config = dict(
    num_hidden_layers=13,
    hidden_size=256,
    n_experts=24,
    experts_per_token=1,
    d_expert=320,
    d_shared_expert=0,
    hidden_act='swiglu',
    moe_layers=[1, 2, 3, 4, 5, 6, 7, 8, 9, 10, 11, 12],
    router_score='softmax',
    normalize_top_k=False,
    routed_scale=4.9,
    balance_loss=0.00293,
    balance_bias=False,
    router_z_loss=0.001,
    init_std_router=0.0104,
    lr_router=0.000368,
    num_attention_heads=4,
    num_key_value_heads=4,
    head_dim=64,
    vocab_size=15849,
    norm='rmsnorm',
    norm_place='pre',
    norm_eps=1e-05,
    positions='rope',
    rope_theta=10000.0,
    rope_fraction=1.0,
    qk_norm=False,
    attn_scale=0.125,
    tie_word_embeddings=False,
    parallel_block=False,
    init='normal',
    init_std_qkv=0.0496,
    init_std_o=0.00972,
    init_std_up=0.0496,
    init_std_down=0.00972,
    optimizer='muon_variant',
    learning_rate=0.0115,
    lr_mult_qkv=0.5,
    lr_head=0.00723,
    max_grad_norm=0.5,
    warmup_steps=200,
    schedule='wsd',
    decay_fraction=0.872,
    decay_shape='linear',
    final_lr_fraction=0.05,
    batch_tokens=131072,
    max_seq_len=256,
    doc_mask=True,
    train_tokens=672200000,
    max_steps=5129,
    dataset='wikipedia_en',
)
Below are experts of layer 6 (counted from 0) of a mixture-of-experts language model. Rows are named router (the router's row for the expert), gate (a neuron's input weights, with its number), up (a neuron's input weights, with its number) and show model dimensions 128-255. Each number is 128 + 32 x the weight over its row's rms, rounded and kept within 0 to 255. Numbers have three digits each.
After each expert's rows: a language model's description of what the expert responds to. This comes from a sample of Wikipedia text that the model never trained on.

# expert 16
router:168150172155143115081209072080088118131093176169109080108141123149165190173119103095124133169159096162087078171120162078140118096131128171164161112152111152075131134173099113078112134151076060135137071126093073133110144076127153114153140134090171103201100167153119185178147118079165164104091155111135106139095079147057179158092144155155122116111127151198100085109216098107146127164188
gate0:176138152109095134109162107102083151174120087098112111138174131127146136148113160130147120183133103145102114084151158070128151151155138137200145176131120177135192131182146151097138126145070093079142127103101168122090092081157116092147174110134166152134140170132164146191144150125173118104077197151146083104133090179097148206127149162146135130153168191197047113125108142171095150156126
up0:152192110076159165107147122084121156120149092061116150184199165102136128145136136139145131144097116143100103123158112125118140112084108136175085138100037151168190180112101178135095117178121087147128151121135119089104143150108115120089170116144116151124143149181152147164155120123147120117113162121115117140084113171150147175142093122155142135148138159164066123106122101179135129165106
gate1:099108136148118138102197073129087148149077129132108166095110134096055116125148095157063176161124179121101161108141127091121172090130160163189167130074146139047059077098155165094147160117145115148182140095157113170152148084161160129108109076128150102206124100110124170101124112115095132084119137113163131133136119180120147125065148123112055120078110067140125144087102120058085147137141
up1:138115194134139150147126142122094106154081084129066110123075071146134154057148169104100166183113156105183115105152126134136107126115023074216126190080136202128180121100124134072162080126144090130078157145188128111103156094131082093116105077165125156203112171121109099123164139118127185149128136113173150107088137122114134157135141127130144084129152112082129139095170119133106083097124
gate2:162248149199141114108137098102110099161156151124114128184181114120121105118174150117089177082112086118142079118107145142138097098172085088167153158134084156113104081105065093090124118133113122113162132130107140120137164088203135101150194075066162115156145112135097195071163114109085179187058185152075137115112111132102163162125106139127122084148164108074084078117132093103134167140118
up2:121122131216075127139181129064119129118153102100089112194141130132085106123174110168100133127109145081120186146099105136173093083120086112137121101155087138172084083062073090116144134159154106163119162106146134092188154065211130053129157107074126132105166150163134143107122121091139132115092071142123136122171125106162121211113084137109095099189190140134111082128087098154103131154106
Opening quotation marks and first capital letters of names or titles, such as "B, "M, and the piece ag in hashtag and foraging.

# expert 17
router:139141205169139081081144133076122064084111152120074140137049072146156141143178105115176155122173074141123095173116146110123080158169157125118147113173085147109151164118112113084125178110150116124113101135116114168117097082144156108149150089114142142158088155134098150164137110140172139070164120060156131108101112133098138145119137146106107164141167145140135164176177119132178084133221
gate0:084118128139128073090126100111120120130125140155127111104164190119144122129104135174106089134136046117184114102140110153109088179150169049097125116156152123100146120081143168116146155189072108147148047136094162093138108131151111143187154171160160119114127099120125122178158158054102151129105134105176179179115122097157166171154153108169171162122075164152130149109108107158086146171103
up0:206173114169117132164143112139129079124155193161083108138083162137112141146155142152168137105061184112137142171109183159135136075117127165166152153147118119132156099151161072089128102146090132151086126098118091120169105138167138096076113107118099134142115133153116082043113059105141048128129128190077156122192119163164046103133100089128167137144138152092161146153173147141158123112154
gate1:097093095158139098160153151137135094105103123135171155110102158135146129145141203137145133133108117080119124197137044143101106073127070082155175120164138140160102143138088131185161135112131172160183153084086124158133096086100116124163103108072194097148130129128092154122123104099170133137117201088119107116097156126124154199158129091200083169103108092137142120137128160139114138188171
up1:089177114169098109146131180092125145141136126219142059121134151159139118101135214182121094177077115125137123112162118093201145140110096152096201131094116120061116094139141100125190135164158117133150091134166119151146107096040071203137158172113164161177134101120120113152111082094104109118144162148148114112145124168118167152163125120108152140128086100105145102099155111152132172139152
gate2:084167181092147167142129092117046157130092144143098112125138123104105095132104124145128109092082117131134157194115169123169065102181117177121084129111117199115169110114102079144179134144148154128112129061180112172189167178128119130151147135135099104172106174133155130123113125106124166083132065108140120134081115156156139120138097234135110079158131159110132113111091130109125147125184
up2:172097073131131169177121146163106122067145062145144081090157167142113144131112132189096073110156105132058141142084149178171104128103096086145095149129106163129141101117122091124155137165121170162108085109118157058070159122068106180116079097130144132144138157138157107151077111135092081142124156107129180118167134134132122117104145081101097107146121170160141130169141084148121118084124
Common nouns and word stems after the, his or 's, often before "of", such as respect, evidence, relationship, removal.

# expert 4
router:145149131162152108070178175111115075123079141152117072087140119149164161127145099112131156160129122186076099132120163074135131168131170109162163061180098146116155142199112082138096130162081102178133112088099133128086109103161108145141189128121151088148102170150102148173092129061168149128135139068122077098109103160091189107127160168130101139117088129155054145140143103131145150147154
gate0:168047124133111098099130138157170060088146119088117129072107183133093166163174154110153101128142147134145126162164103104103104129124139096119123035142092134156132161129144147170112129115137096141171132124168106120104168142100211165144107216097118140079100099131185123162117100078140119110088101173092119076081152072119146107119098104112111089104121098142192138132138075129165163150065
up0:103109140071197092155098103103161067086137107131127184146144106057150069103135068154099163152164136074108118154114136141125158123132109115124129161128162150067136095145115121085104122106121168095132099149125128170109107097144081088109069096127184195199153195144118096130183124145142119086180180119169142143154136247146119134111144153137136139119161130128103042162148094117112088205118
gate1:134065149078152132110124156130073117091136095122083126036126057148136122151112155123146115111110112101078148174136094130109140174102130084088133138091081143073133090152151167143109134153075138116135179124132082148125146125096123132178107127108160142169111149145122146164131075120136118073094172139093125206195065122139110179179131072125073095192134181112168126096140132099206167130111
up1:091138135112103148147156178078123136116181143178069186161074114095139118201118072167152166139115159145121103125098105161110135175149050121136096169144055142098133103121088152157083135053134078184177134137123024130112138121124135088143085129137156150127081147113103085127142099112100091122214109146094150167215136113143094160107117146160065127139123118148228173124127099124099136109156
gate2:114123140108174109099144094121116099074138075135082128114081155108129126173108123165126174153098193114128166103040129130146104151171094166151206097142158080177136127159152109045133059126122103196121102140047135110113165149087112126172144173145169104144115133085154085147148143152079130116126103124081064127104128113157139149099146165075178108126085116138169157177182169059160137152116
up2:095152161164149118160120097120114166148072090079129134092133121156170146168121115143065152133118223123083148090177112107159143075141156098156124115148114102106178119127121154135102129120131117135150150117125143138093134148085133137055119125111085156142167095121129127163172105125166118159081160066140087082153146134123136074140092134148169102135148168121156149115170102088199118130117
Row-opening pipe tokens in Wikipedia tables, dashes and commas before numbers, and month names before dates, such as "in December", "July 1,".

# expert 20
router:164145168126144107136172148086135117130143131126102084123076095155167169205128085118157177169160101127131125137107172119187140070152123110131161107160126145140126122123116103105088103122084062151141121053123078115116128132180160088127169169101171104111112152132077169169126151087149175139166143044135121114087116127090151076137153178137123118089124178147132163134178123096125145126149
gate0:175143137139122096120126116116150142134187074096114124173080157155123169125130152141130140102123091145191166134176119139046136125097105135152128160117115148151096064131175148148097144154143157182155166120211133140155092100131175100166122159117117127077099142077061153100116170069113121133099090148125154100134139127110143121140172141131150098139115138175133124157087111138153078076085
up0:098174079151029073153130151123149180124119109191171141110138168137084071137123133124110095127150156135091081131115092118126168112138147109138163138148126109172098135118105187126119104128113092093131079147084085069129165123129184084168146135158107124205083122181186169097135094103067069174170110101084141177126114134138186124130110096161112106129092162100126206125107112159106158107123
gate1:106159177159121161106129137087091139141154210136109116190086065157108171133095130113118149159133163152062145176160075144117103108120124117156114113155125143104102104135150191126120189139075111042082124134078119135159154173143156128165194151079124089133129122113074149126116168062148161108134162081090109110120208178162180150122085067113143091133154158156104206064137143099154132106114
up1:111152133158049132123153157122136123133141131130119126126098097141129198113063088116159088133120130163111132127135079116134112110144112130123113132155137145088075141129117197071163113096074112069104149114046177120145133157099142149166120157052136103132089131167109141078141107080175141150147135104115169121109170172164197148077089135074100109132187098139170156133148153154191134145129
gate2:145120128168102164138206134083132117165080100099120069099115165089121161203126138098088102155096160108146141185097188082127170102079145180108155069073102110123104112138140157135126149126147112122114163080134097102071096091149086202174160094140133167049135144115091133128084133084150150116127123135172175158122162121116120095133134110110123081096131181095087127148136145147196121073132
up2:072106096097182158139113171106095147164083139087086097109122105151146111147084194104088139143113160113089147198102172080153168160058138162086112127106145190117152156095141114113166137172078102096096111128209128109136162133141161083185147114123104165101127135114145173084102150127121119134140121159137071070097128161087139156119175113182086083087106142170140124122083189103191151081109
First-piece consonant starts of lowercase common words after the or a, such as t-urboprop, t-yphoon, c-rowd, dis-guise.

# expert 3
router:157162168145175084072138199114106069132120139099140101056127107133162144116123100095161097183168115172171128135102172102157094072177172124121130100166136138101095141103116091120125146092112094124139100079072123160099125118162180084241137128179141112107123123140135130137124113116136142098144122094131109138113118142116126104120177108115128157131054127181120178155180139125126114115173
gate0:159106063165120067058100164105169063106159124128150108121091138201156074113110108123128141161142174161196137134105115134185123163136145155117134123144150152115115130150140082115162094079167118120086200129102174128112109151098124105133146118178126117117101114092090144148145094204127165165140126047143142118123180135080179140129137114162191114108117176148155110098172194148098075166103
up0:093135111098125136168160132170054153120134137147098181147154123102100130143125161147090145179097166103134136137171151197062159118081138089089067152102095171121123111117123144154127130123111111098203070127104124101119077147105164167091068110093073109133150146182089122119145115147131161130093100109106077057087154091096108148121128191098090048134068094139085174083108085152177167151118
gate1:119088150076163125096119140083178138141113070194203095116152093176120092121135160212068066181145126160130092085085164115147137097129111087061119149126098086096118196139186154200111134085129134138127117138168126143161159132127217082101084105178156142159122161087109117088075116105094141118105151101132135154128109157150086128086101167133127164165164135184124121165157112096175157174226
up1:133097123142146175078069108116158086122147168034110090094127142111116157157041102135130121120124131152158073107119098088171153098135180064098073158122120122138103125084127141185180115144091160192138128142128070148170184159102161133076133173103146146115168152116143178092102122092098149103138143074088127091150055147127145109141113125166094168127109137130197077155078113122125165090132
gate2:103194129132106156100115129162101067164091122142109120114174118135165142083156151105171091081154153060175167158099086129144100119044199138108091162107140132113121108079126125163141128139161096093141175101131181112114137140175140121083078076143129158123158094094151163153169066139135169105083123182133128106155123175131137143099165137154110150102089119132133126168125155149122070121181
up2:108121113126130160100171123187112149107092120134130163151121157129132104153142243126141083109127127095153100131089147136138182101052126143102145128038047181131140130045123078120134078122140087139155143111129061097214084113129148138120125151094041194105124104132120125141182084138058110103078183139111143113140149134123157112145164118104145103146147129171122077158161103136135158147157
Field names at the start of dash-led infobox lines before a colon, such as Identification, Decorations, Spouse, Location.

# expert 7
router:116137159141197131088148115098119109078154130134094104080084071152157116141145070099214147157128095134085098202136152150133075082161137138144145071174114192150074126149095100103097165134091111114102108139134042136130082060184142075159118118135120130170129117129066092143107124126134107106183122132149111090128123135087158144114111200123121138130105189141140161158121131098207113181149
gate0:147157088119166129098105114106185115107095121132108155107139162164167108140139098124122130121114090149172083150092093167173155120107182131146099191089031122138140097087183121141103123146155116104148089148082153191060143070155126162134155172131138095207170143138092115152131053130147109025144112097160156157151193093123084127071081116135085119178154165108170169078057154134130117099137
up0:125120135206153122139134180120134167076159071165175064063143151154120055145114145097152105119143123115153097136140113148145102129117128090130135126084093120121103056149046081187135067110062051144145068122095138153077102106121145112133094146107120165127183113088156094152160075124125085104078096121157143154072168166113120142119169167090134122080155106122243090173120152149159122117165
gate1:107163120103080151189160148128063153137154135109130202120084085127151145143103077105109084184130147144163148122181104169063106094145165126165123172082136142106141106058142119077091095145165075125175161176119117047116119150138085130151156103113185121139101148110173111152113156107127124129144158180161132149080122155079126164103187123115139150089125113136141093128095161162162167158102
up1:086113210194164094105152159147108111157092149110099141125127144150066094120150170142155142099137143099126101157137118136136144152128137125098098082138119109142130170096126133166117171139140099150162122124100187131094145073095123114125180120116159103133118093136111072095168141135120158124119121109122139112177119207108084170129105131198117131113120091098118122129108199134141067127088
gate2:116120138107154142194148101118151145067116168103111097144074133109141092155168092146171132106067084189076099138145121160127090117166115134138186102155152098101184121118101228155078139178084131073115100093086134145138110144139112088132148229097084122159153193100113153161085142149093099114106138163131169148105131131134150144102194123164103103114106130074115150183134123143187197119115
up2:158097177153098069093117132101150098117052100117147150115132069112136101076141139118101129163224182115132129120097146115182152192125166170102110145089151117190077072096155153138215121095122100158117115148127131110103145073094118090111105068191133139130051106118165167079122128031114117104132142114139135091125087128159074110088127108174160094192154111155087104128130127121113089160080
Suffixes that complete a word after its stem, such as -ing, -ed, -ation, -ical, in crowdfunding, turbocharged, Funimation.

# expert 11
router:145134120169139081121156208116050129090101112131135090080111056158169100130159148150126145151179110133111126144076161123124101148139169122162134068132129165047131173144124094088093144110132107154096127059086103144057116140165152128155156153146123116126114145119113168172091102087172133120136161074141155139143092182098155124107171127112106137076058138181089133085121118096155075137171
gate0:082118095055161121045100138117123142175072116166115132202200125200157123075136182179122089118158116131129151128066084130171113154121114175183142147113189111122110161109132151077147215084107107119133130119143096065096127107109148116148098122118181109118107117105194097141149164119100113191113122129125117118194113135123144171072147094117132094090185133172084102138122149125154096127188
up0:162154123196052156151113142119117056104196086088184114066093113109129135167128085155126135116116151165138116110148074104155154073118137084083102122102086171164136098118106096147144058100136130125099115116097174111194103142147137150084068109161096110095100155168148145082107105181102151080136148111124173047117153181103150128138098140103160143214089182139126130123082118161080101128088
gate1:116119161093153059117148151154178135054099142116169117097099090158156153080101122094105095125154119163127184101112110095118101147079134150145122162142097072109102155108081151120098098133064109158099092075108115159066086102171100119167100103096140135164146188112162105149084098106126116115119124137110135178115131078085116118146095188112167105143154091172083090167084147094074106117124
up1:150125116118157092121123112083149169140146170098166154121122140210078120099189120181154051112157180136115152130130171134091160092060098102065124118158088100178091187114168166081141130114063122139154162151145143103173097122124153131118135132101094112164151125148104101117157171079134096115104145098131191088129133075074110131175094133138110148133103144160141136165095112097138106118161
gate2:142130112228133085068178120185157098104088149122084145064110142164192106076130149135075099137134185135124131143131123142137116153075184117148160126125123110165111215141122173139094169155068124178137164100174161162095105160162095127140098135159144125081138132149100079154122095088069086158156106134097120161155163120077124091115109183118116117183149096153103162098167101119144121165136
up2:074115094202137164178186075152129113155082116148120119074101131145073136169122116129162103126157136185144110105065122132133126128154166141094109205113110173108064170123130098106040144130119098122119121179160057098124121146152148162125128065159161141063085108090157120153118067117106056117056100132135097137174152069076118141087175099118114152141168118119134091136126085090125082133140
Table column separators, header cells and ==section heading== markup in results, awards and election tables, such as "| Notes |", "==See also==".

# expert 14
router:141139169155144126104138174130152088115111175159065111059138123153118170181148107128145170194155101174096093127061127102177128123156166162126155057180114158113131093167096096098108136115078118119144126121106123098138123110151157101169128084118156100182097150199091167174090127095149112140154198087141127104145039162108199097115174141081107140112088174148113127186115077133163157150170
gate0:011098128131163129123183107223136168188104106170113111145163074149158114121171137131108134120104152104095119150094105113147133218126087093119157141169211141133110027076141062140139153126077097199138097143154116157091124127143169125115123096159146153164166117142108138118089187133101122125127106148115065168190136113148142168136138166091125149091163089160107144135118110075161140154161
up0:217095099154114180158101167037110113069135113175118143069092156053085112112136119132180088140157115074151136090126178125182156159185219199129126152155103152138161193137106105109172146142123166128141136102135117123141177101121076156107175160118163156129114151098158163084154085108099141118164163129137175111149133150134110106175145165114175132183073092118117134157144112136036121112106
gate1:140095131154083138120163131098102187068097148105144169122114119071143039136126131093110113124161165121161118112049116112161100130105144128149150083130058153135114192175145179091093110145123132131146161131059110210105088191159156189086082136198133145189146125102077096130076086128155102130088104141153083132180131087147110158135120136082089069098156093175144150131168171083117152146130
up1:102153138150143064128083105131135131148162035158121137144116118100086152197142177121171132147107144123133111152096125111168174154093168180159166191162139127114146114120115124097175111066122106093136088157109129091186154132096152198147180065131086180146201150104181135161118053133112101114191070122141153109068122157148181156090097113146183129144171142136134167069114127066165163069116
gate2:124170117078179115107105129172130108107095143141113090126127110130079168066143158150086178098121103131077134127140154152090160146091079143113077172140091151178110117112153133147091108087089146129151109222171129137143089077165096119106115137082182110195065134152110055164090120078196156111175120104124123140162120148081154133071187163134188149107163126080119116157115087137172201161152
up2:121171145108160157119127141142124095160051109098086078093110058128124202118104119161113138116102141105137130153131134109121110148144130170094119163168108153111171171101145127125066082092125168138147211201202118116146067089088063100125125142149150163189111147151138155148140163117144118089135165100164141154171104106182088134109195173145143108092131131134146102122095117132159168153141
Number chunks in tables, statistics, coordinates and populations, such as attendance figures 22,782, the 525 in a points column, and million, billion.

# expert 2
router:135126144134150097136122132125112107083121113128103090073134134178151106164156054100107136167163078183083123157135101102144058113138154132130166090133080159115141166143097132130120163102106088137141102106122118056113098077152125105135140130152118115148122142181094162138140071105139161086194152114146084103147124152124121122141198164101111154129068112132099185126140130110167088139199
gate0:129106143175160111158161162174108119234138136112130090202096126161111177148140113150166122135046120153113138138149090130130137184140072149108140110138162110073143132126143116157145120174116112097128126081131091105166128077120122149144114113114106111162046105140146102123168145090130141099158114101123117157181093159114147095122137116166105135071170070168132145135110080111137147082135
up0:104138149100125112133142105086145147059093135109122131045137215105119048172117148134175159101158091116124091152097161155144147110119112090100103178086110179089157114186123134096114083047120147146097102130168166164145098182148074134158179140141198075108167141092191101139093094132106185119077088210145172132116112135100144178075129158064142131159077164056105085147112162145127111105118
gate1:071116156132126085108157123160119108170149112116163162129157170072128138162096108116097151134119079197204173160059111127151110087150127127091112145074168139136128121144130091191116097095199067165195137143126129095106123111098146108114099135164141139150191108100163165152113165110147100136066126124128161105122142181107101130148136096108087041208158120079148137140096175165124140195162
up1:121090146150130127095138139105096147130093108112105146151210185096160116152159120138118140133187071085123155134101096150119127106089116072136108097146154118139180135099119107143119176119074104103134144081051147133137109176118049123170130135117163121169144119167134090166159129129161080134068077109122191135166160145150127101130170094089099152141123155115124206115126191158136131124148
gate2:149128183080130118166172106091124138065142088200159085107132087109124117159152111159126084138110135124142120148102128178109105093171164121078155076149110185126091137155103114107054152192191135106144119116110066087127140152093152115103147137124116126105141136096131089169123145102103102113146136124135098135175168147158095106133084094131124071110118157091147180131125119160134121149160
up2:172113116122121120158173130127103096102130116108144091155210157121112190143126137087093137121182108117163106173113138126095090080118114127108075143112119153083126134169117145124126121163134126133120121149166121082128139153085107124139109109118053196170121153105125131153112159070129140128174141139172079123173118098173154141131109111079147117083074110121102160126145119097130090106167
Quantifiers like many, several, all, both and prepositions in, of, by, as, often in "one of the" or list-title phrases.

# expert 5
router:133178149150150109081138133091108074107122117157112063112123119158163178156120072134151181147176109145091097161097156119169132101133163085154141098168116138119136122165067100128094162101091118151107103133073117118084110124136125123164109131127166114148116166147079152186144110081146160115110158097113127078150098177088169078101177186110104205131103147131039128132176116115126112192119
gate0:149118079143178106082093136103168144105103141093135131108060109181074122185148120091074079123139143134109156119145155129143122135131113117137106148150128119103109177137074112163134142126074070166130141119090039153138114124120091069142109145107156047137169166121084086133111067136119122169104137131089128123081115104098149094111149165103109167044107101144103099135069165140106100033146
up0:126112139103127121167105119115132162101130070117096144122153122111099109068139116100105149173157153165187154111104110202102129175076091130064122188160135141087176127112135110125120149047149137122161174155122121141148081155140152101066171143111169128145193126169097169128126094136090113073152133132089126157089168172169075105110114154173142150107135119175132101150081168122075079081147
gate1:130118156102127099168104137097168111116076141086121098053145135120110111193113149123139124124107102161140182142090131130134062139099108170158165137063128095173091135119138159122136120100155127154131115115094132161132108124179078100196140153147144120137144146128081103081094088151088099107162067154105121146132143150141127136079131142176215176099181160150123133137114136158156058134145
up1:148169137141142078201145123118099188080096082143092142062069103112115058172073131137113130100133133133107187072120125148066092167124094173094131153137129093106103164137120110109143166122135153129143150145108132134125117101164050149121159111091136102202141094147171172137165097150079125111124142111141116135145120122162157123160114151148128134108178120155157184073107129151064073140127
gate2:122165158141141117092138089171187078092118102076100149117147114097139167131167079115198097117086054152076136131090134134187063142064189138130127196130169134139133122119157147094101193128176132135142170142098161135123124174120162146165127075108095151136124138127097115083108178127120102172142132113128154166070136131145171105086151117123110095156109122106156154118101132154069113145120
up2:087138127147155111098088117133049125135116117188115157099110146138180109101081148139094175109147156074090103099134121120106154077175081135144122113177077086147165181135117153157151096154103089103121085105132045101195171132153136142150135174128144132134176145121079076125149121090141097086182108143122121103120137069091132133137100157141185123142114108128145110097151150140147147146095
Leading list dashes, table pipes and commas after place or name words, such as "- Ground", "Denmark |", "film,".

# expert 13
router:151113125162146110099167134097093101089107128152082150084101136139144154199132133115166146167181093124107040146099138086224135137139173137128112122208130162140149125172127102119098148166123127085136092101061110133084136105154161156145132156085153099126116153153123169163131123107136159111190140085139135089141090130099220155116165132077091186144121141117083172114163090072154118152166
gate0:105139112102116162157073129131104103124110071136093153086115119116109094132170110140153125210159106202167122057121195054107122214141133103126077128127111148141075130110098158116131167107080139147101105175104154120107175103141170196142123103102169126125099150125066063110112149152109141090153082155152131101162123119111148123145098123098075119140155086068131126125156177077127171118133
up0:154072118119165141128117167171125223185119084072121130178180121132130128139110152124085081106137105117087118123094109164111139086156113135131114135094121100133174134158140103182116141134143123166133144103146091111156114090040103072147059124161109103152082107114100143131068125135150118145076125109085094178128061118141132165171125142063123169154121142120131161120121114134187049174111
gate1:097135154142084124151131110092116188202102155082138170082081133119152129089134136096076140117058078135130177137191128112173118104186135092151114134127166101157115179124119171093093062133146175117104083134113150181078157145110151112129133156127125166126118105157114130130095160089113084124137170158178184119160097160136157083154153068131160145117154108174152112140153148113123160110099
up1:135154147089143142139102161073107152108145109086137175151124164112152173100116121100160151188076090161128124161132115135151139074117136100160061143152136148127103175160106128116133109117118100121140110056162124145143142130124169148104116137057117178063128106167186096094153159056147180121184153127128119164100058153076109145157122148059127094086181096153155133131167070136116105162084
gate2:108203102147101091168028148056145116106153092198125100088134108118160105125141109108113181155110060081172098049082079165151205138142175106129139166077141139137132141163105117127073165110156184130135110109115096121145132125138130129158131180186105142094093075118180098100173119136148082143121103145106128116122080141155090174119127155109109104105140079124120124106110146124096096137150
up2:128171105153142148102017164101104138110134115157133113164129086160126109172121095111145154179120044088194106130149137135086161069091097146095112166134126147117094123125112139163077168148176127167160166143037140159127134095126086151129104171167111167156065120153111084140104145135160102077135103138132133090102105136113115089108112087098163172142136104113166141089125080146125128112072
First piece of proper nouns after "the" or "of", often Islamic or Middle Eastern, such as Emirates, Emir, Basra, Ottoman.

# expert 0
router:136132127155154084080136150106149107095099167140080115121135130146133165168160083074159162171161126158034061170098121052157143126155164158164193054147138146103138136158128096109108134138139115132181146092124067094152085085119122147143155149109119076179089175164123127145086095114175138139127195064111091120134105151067136107145124114085072155129115166143055128103121090119173123095198
gate0:125118183127132127102112151113155142188121189146118106103078142155141092108130137096107113133164049139167110160158110133086124111150098126163175081099168116137109098072106140142158132199131151101134140156078089190101162110138168164097124084129133098067125085053126085156155131174147132082160121108125106164133086107072128156098114081088060157158120104125079141124088143081118113133134
up0:100127077151093156150144191111091102157131134088157173126074150080127174170109161133077170111089163174120155146131159092165135093165146124139159122090110123101140166084195131112131111126136098192138091158124155080100170135127121124148116100156138128128144133152103157115129089123126137125108092170109078130087138130150164111124171123129130113108118123125136104184139108197139149101125
gate1:150192154105110120176110128051164190128141131101138101158177114163195153120124147124095090104148159139125118087121140097129154136138176148154112153084102171101118113142145164041085182088122070154110158142140166120155088115159158148102128095150114139159106089179072136125153128089118139090174133118096096175158124150145112157109176085175152036077084132143131164185131113087128147089096
up1:135099164066106130154073115094137182115143130109121096137131065082085138124072130191139099155128138134111156127172096149091167149167118147176125131109134090192167118149133185138114213122113131091127082152060134136087087065158144123067126108141135137168138145120112188126096104150172151103124087174122119137167138121122172090181086128133120139158072107142132122138089092107149097149143
gate2:151179200112165105085098150158125117123149159117120144146180131128160134089163129142156123132137113119097121147076103057155112163162112122132112129101172196085154176174111110100103129196200155185118132110123119077134122122114082166198130170117147145168106137126177079082107066104161125150102064121128139144122099142147117119135130126111136148077127125180154139134077073099111106071161
up2:171140116098115141106026227142083135123201158062150116166112109099130150097145086199162097161140113135096142176142089106152187120173168095148166147134098182163171188180126155133134146138160115138107092154122110158135066150174143166085111114131110131124119120211131142067131150109165110158152122094102168178155129149177146077098109174078103114082169092201122112122070086122135118134132
Conjunctions, relative pronouns and complementizers that open a following clause, such as that, so, which, or, to, how, if.

# expert 15
router:120121122137138121110169194119072093083129115201099082073116113166164150148141118069169142154164102155072116141082168111173131146143160151138160092180096143079159125151108098073102122149128109144124129121089088108083111062136149115190123106109184071148072160133100175148088066092150147097145175087115126095070105158111158086102118164086075157129117204154095141108151061093169130145170
gate0:135106086153096118134088159155089130074187162085192102073156109143076063106156100111130148159103144129086083163124120100129158177131143139155169068161132123162094064122167155151144127144165141118107103097148114113132119075111126129124108108134177183158112134105086183163130147060145137123091132086099155143120129132097118107076148145122110108122084079116161138153097117117115133176120
up0:138087120113112134122156123155080138105109124082125127150122146119094131143124128198140181166164079143126165138172183133141117147117111162118102128105141076132085129132191105092160127105150168091160104135077089157118111209099114116089136131160122129061145099141121116178125137113009138166122176192175125144153129198113134075113142096127124154186086146102123146117151097136145078088130
gate1:161118086114198102129090116125145182113147100158086148175120135142109101151117057099077085072111152106105112197113124118168125092066153155063162118074108116130183216115158122113146126183113156143117124171161157118123118118135132134133146160170117151101071097142094161189135118091116144087172103115085188121106062147132191097112111151113114138151095144102157127102137121143151122117113
up1:117126098112166112096109133129108153147130081188137111144115077116097111152073057153070107113180160116119141142093123124165152109137189152140223131172156120102149115124116053135124148165130106146117127165160170061114083113098113143080108160121079127118111115081106132190101124082120130098189113076131221114127075163165096115136122142149129103203141119103113070104126090077155170123114
gate2:145183121065149117136174077130134151128154060178118087155092112129159108161142135057182100154133061120167137086088141110117132144083152080156138207148119116115196114060144062130077088091147119141156139103130125113059117087117078080172156171177131101172106125131075140078101147134130142100135118142193169141097098151097074102113110139167079124183194168141104089138124092118151107200168
up2:155161085140135133145166136131149131196172147079109121177154131086146100123104141129110135167072082060138148204108088094061175174184103079128084100132151172089118173171148158128093169128130136143073118143112149210101159128106152149147110122124108074116138096071135108139099078105156145171178042089075084143124155115159116133107123138132106168132123160154144123088161121105145107074166
First digit of years and numbers, mostly 1 or 2, after pipes, commas or parentheses, as in 2018, 1980, (0–2).

# expert 22
router:122162179164183112141140159096155087083057184155092132105097102158159137170150119086129198145116094158070091112092153084106124132146153103195141088119073219068172160160106109121101172074090096168084114124122092155135067115128110093160140136177126096139098147153114124171116102143174155099160122086140154062121046146090161087110149142091098130139120215141132151159154093139176142168129
gate0:201061180164090066099157121036132105117154156077140156094119138095125083133095066124078155093103141124163093095126140122110102135084095130149119150074105129113106154082110168109097134162191108137121170121138139147114112130138122099140167122094092134146127079089168130092166142106179174179125130120143123108089131160134117119110140127142147109131148079088063088143155194124110115147107
up0:092153090170188173054200133109100109120111139120141130110094072166124132164135128091119128200111163106103144155122118136176130161087118166145173124128154126106220141137176077166143122085103111135181154110094190154074055124117121099159151136167150142089108109118167139120174158096133172124179106076165107109130152100145125118129148159108137086132115178128091169102158111121122122118159
gate1:101154113129196124090095128145173145093141187141067131163137138153110102145107130184127126165092129154102098127068128115114161160097150105147091091143132129137141158136141111123082110106140171117062078154077117104121079115071129140061089140127103121061090139205103149105112122144062148145118172131137123124139168148140108149124126165075154060194119159167144070157121106059143124121106
up1:130155084175155178141118100161159115108118057110111190137131110144114120160152154103133166151119156089088185118130080128092122138171136161104100116064145101133153104150125114119187122122164162142152154146107159083140142095157057141107129176125105166212120185138169116062183093110086088164119133135162154120176108139094163133151185127089139164099161151180108123125129144157115147133133
gate2:024095149138096149122109158052110119103170130156124100164132102145143114162122143164086162068159107143115163154156133088112104122096097096176085079113136137179143128152119138166181108104077140109131123074176158197082075075127130121171156147076139158138186126146125126162167191167145087093079158115130106163095182100104117121090157092140133145093172108143129132148132103165080111113164
up2:077176072112144137175142160151176125098158102150107121158119195083130147120167127135162130112142111156134110060139080139126101126112162114169148115079102174158103119152137119228093111164115107103056133155118136172146095057127149127112123224097198110161141144108131150158156156143150161092089160166119057169117133149139130152093132145077088138188118064160091103121160131127131104132133
Verbs and time nouns in career and sports biographies, such as wrote, began, took, released, seasons, years, often following he or she.